Experts of a small language model: 32 SwiGLU neurons an expert, a shared expert of 64 neurons.
Below are experts of layer 3 (counted from 0) of a mixture-of-experts language model. Rows are named router (the router's row for the expert) and show model dimensions 128-159. Each number is 128 + 32 x the weight over its row's rms, rounded and kept within 0 to 255. Numbers have three digits each.
After each expert's rows: "mostly gets" lists some tokens that are sent to it at least half of the time. This comes from a sample of Wikipedia text that the model never trained on.

# expert 12
router:121127128077129156120117057111107136147151128087115175092184096100174110190097079177141124104120
mostly gets: " Total", "See", " MPC", " JPL", " re", "Personal"

# expert 55
router:130102150161142117174090130118102158148139207150132122159096106158157071149146180180151134171146
mostly gets: " John", "ton", " James", " Michael", " Robert", " Thomas"

# expert 34
router:117143153125214119137032143153108117144148141077124127144150144086112187105135148116165081141108
mostly gets: "9", " Man", " back", " member", " man", " Authority"

# expert 50
router:115100177152102124142138108125133209113157102171092187064131109054119184139077142211119075089167
mostly gets: " \"", " de", " Michael", " Robert", " '", " William"

# expert 57
router:160150113202083119101118126146139149114160102138101087056129168144143156138085112117103138136099
mostly gets: " United", " American", " National", " York", " States", " World"

# expert 31
router:026175116139141061100122151179129179135185150210060115148138150122122095130109139092103119067102
mostly gets: ",", " and", ".", "),", " or", " &"

# expert 43
router:087124149163091062106113127078116112164150074100113137077164132162158105152074087105140085097110
mostly gets: " D", " P", " K", " C", " R", " G"

# expert 45
router:103146102122150186150160145148147166138092077078130147156116115148158119169165136063179117147126
mostly gets: "-", " he", " she", " they", " would", " They"

# expert 28
router:144210125116125096053150148141143134118144119161134095101114146179129098125157078135149126161096
mostly gets: " game", " city", " station", " election", " film", " series"

# expert 44
router:089134136105069133113108144107149086121176134106119134153142156157164126164104108075121112132089
mostly gets: " was", "|", " were", " are", " |", " been"

# expert 15
router:103170147170139184088209109141111125159120093151034135076127146153099090097124077070152074126119
mostly gets: " example", " one", " latter", " Candidate", " ±", " Part"

# expert 25
router:143152182139172151105123110085109091120076089109133126177131112105130067104084087075098113163160
mostly gets: " time", " years", " name", " election", " area", " games"

# expert 10
router:097199155112138128114180124105154101166091130164039105052167124146137128107133124130118108100118
mostly gets: " Votes", " USA", " Species", " Siege", " Nintendo", " Score"

# expert 39
router:150123179067138192130090136153186155190081154092148110123216132152098158148114174162156144130127
mostly gets: "am", "u", " well", "ar", "o", " San"

# expert 0
router:165128152132108163065114132147104076118164148119127113097159152105102114193144100104145155137078
mostly gets: " ", " based", "ate", "ist", "able", "ized"

# expert 13
router:152093158127154136159156101117152123153132112086149068150199130126109120183098101144157100149158
mostly gets: "p", "av", "ang", "ap", " Siege", "ri"

# expert 20
router:105169119119106129105159114148127145165110071144122066122145142121136124131128104129119052088138
mostly gets: " on", " On", " until", "On", " into", " F"

# expert 54
router:107154182127151070102159108106123093105154141184124155154104120140124134075179127057097113164114
mostly gets: " ==", " ===", "|---|---|---|---|", "ach", "]", "|---|---|---|---|---|"

# expert 24
router:076130136126044182192149141158097161090143101146153127071106140123110154148178178164157095124109
mostly gets: "See", "Personal", " car", " sp", " Preceded", " MF"

# expert 36
router:129117158136124031095136168098102134136144106120094067144087141150159079142125042178150083120066
mostly gets: " four", " three", " five", " six", " seven", " century"

# expert 47
router:106105178141135098053086145138157149142185130183082065052135124152142154136107102137120150061127
mostly gets: " Spanish", " sc", " you", " ch", " O", " African"

# expert 37
router:123089137152091094124111125158134102108123139052125086113134115137078158125100067147146143162116
mostly gets: " by", " with", " from", " in", " into", " of"

# expert 8
router:123146133116142092185156190152144135203146141132110102108206141159133155137141102102166098175170
mostly gets: " National", "ang", "ap", "He", " Is", "ig"

# expert 26
router:156184171120122105080143128116125118221099063149158129115129089101146088123147092163179076102081
mostly gets: " games", " War", " League", "idae", " films", " Cup"

# expert 59
router:121195169209135168114153151115102125133076123152152150082143141094122074118165088138119124164104
mostly gets: "s", " at", "y", "'", "ing", " up"

# expert 2
router:140180130098135118117111131073152159149152101140154103133133123115099098154173120058100069139108
mostly gets: "э", "ъ", "})", "ы", "и", "é"

# expert 27
router:090175116130054096131138072146138056147190154126095157113081161150072151143125106113149120177110
mostly gets: " from", " about", " |", " around", " between", " From"

# expert 60
router:142101123126096096165109072111192119144075121120090115070154152139067100125054181139126068103095
mostly gets: "\n", " (", " \"", " P", " U", "("

# expert 38
router:120112142174125205167095076106155148193113131137087101090156112156108101187117137118095135078128
mostly gets: " San", " Man", " Mar", " El", " High", " Red"

# expert 48
router:117153142138073165149103109106130113137135166204152140110137143102121080134082117118101109122126
mostly gets: " John", " second", " James", " Michael", " Robert", " William"

# expert 14
router:111122179124125101132150167085139124115107096114110136130109119111037114114142111130101100161154
mostly gets: "|", "th", "'", "st", " second", "nd"

# expert 61
router:085134133151142114138101112045153071113032116080093129052142142154037053112111133062140117140081
mostly gets: "\n", "==", "===", ").", " ==", "\"."

# expert 23
router:117178142159143167108129178169164101190085158154110116124150153124187111103150115165148124106106
mostly gets: " people", " members", "ation", " population", " station", " games"

# expert 51
router:106140128110110169128111116210136110071098139081102114085151113104096088134157138094182138162117
mostly gets: " ", " \"", "–", "/", "°", " $"

# expert 30
router:135179194130101130055094118093107140201109087136117114159133162096146114131168071159159134173083
mostly gets: " University", " government", " School", " city", " school", " game"

# expert 46
router:101098085140084145077095166096133184117105110106133122182133156088160136192155184168151171125121
mostly gets: " was", "|", " is", " were", " are", " has"

# expert 52
router:162196108124102104134159114142143105110121119079136135127118118122100110146083106118145158116159
mostly gets: " ", " a", " an", " \"", " one", " non"

# expert 21
router:147135147079138137166182169175167154156149146121135157127154127109091098179134094160118088192124
mostly gets: " and", " in", " on", " for", " with", " as"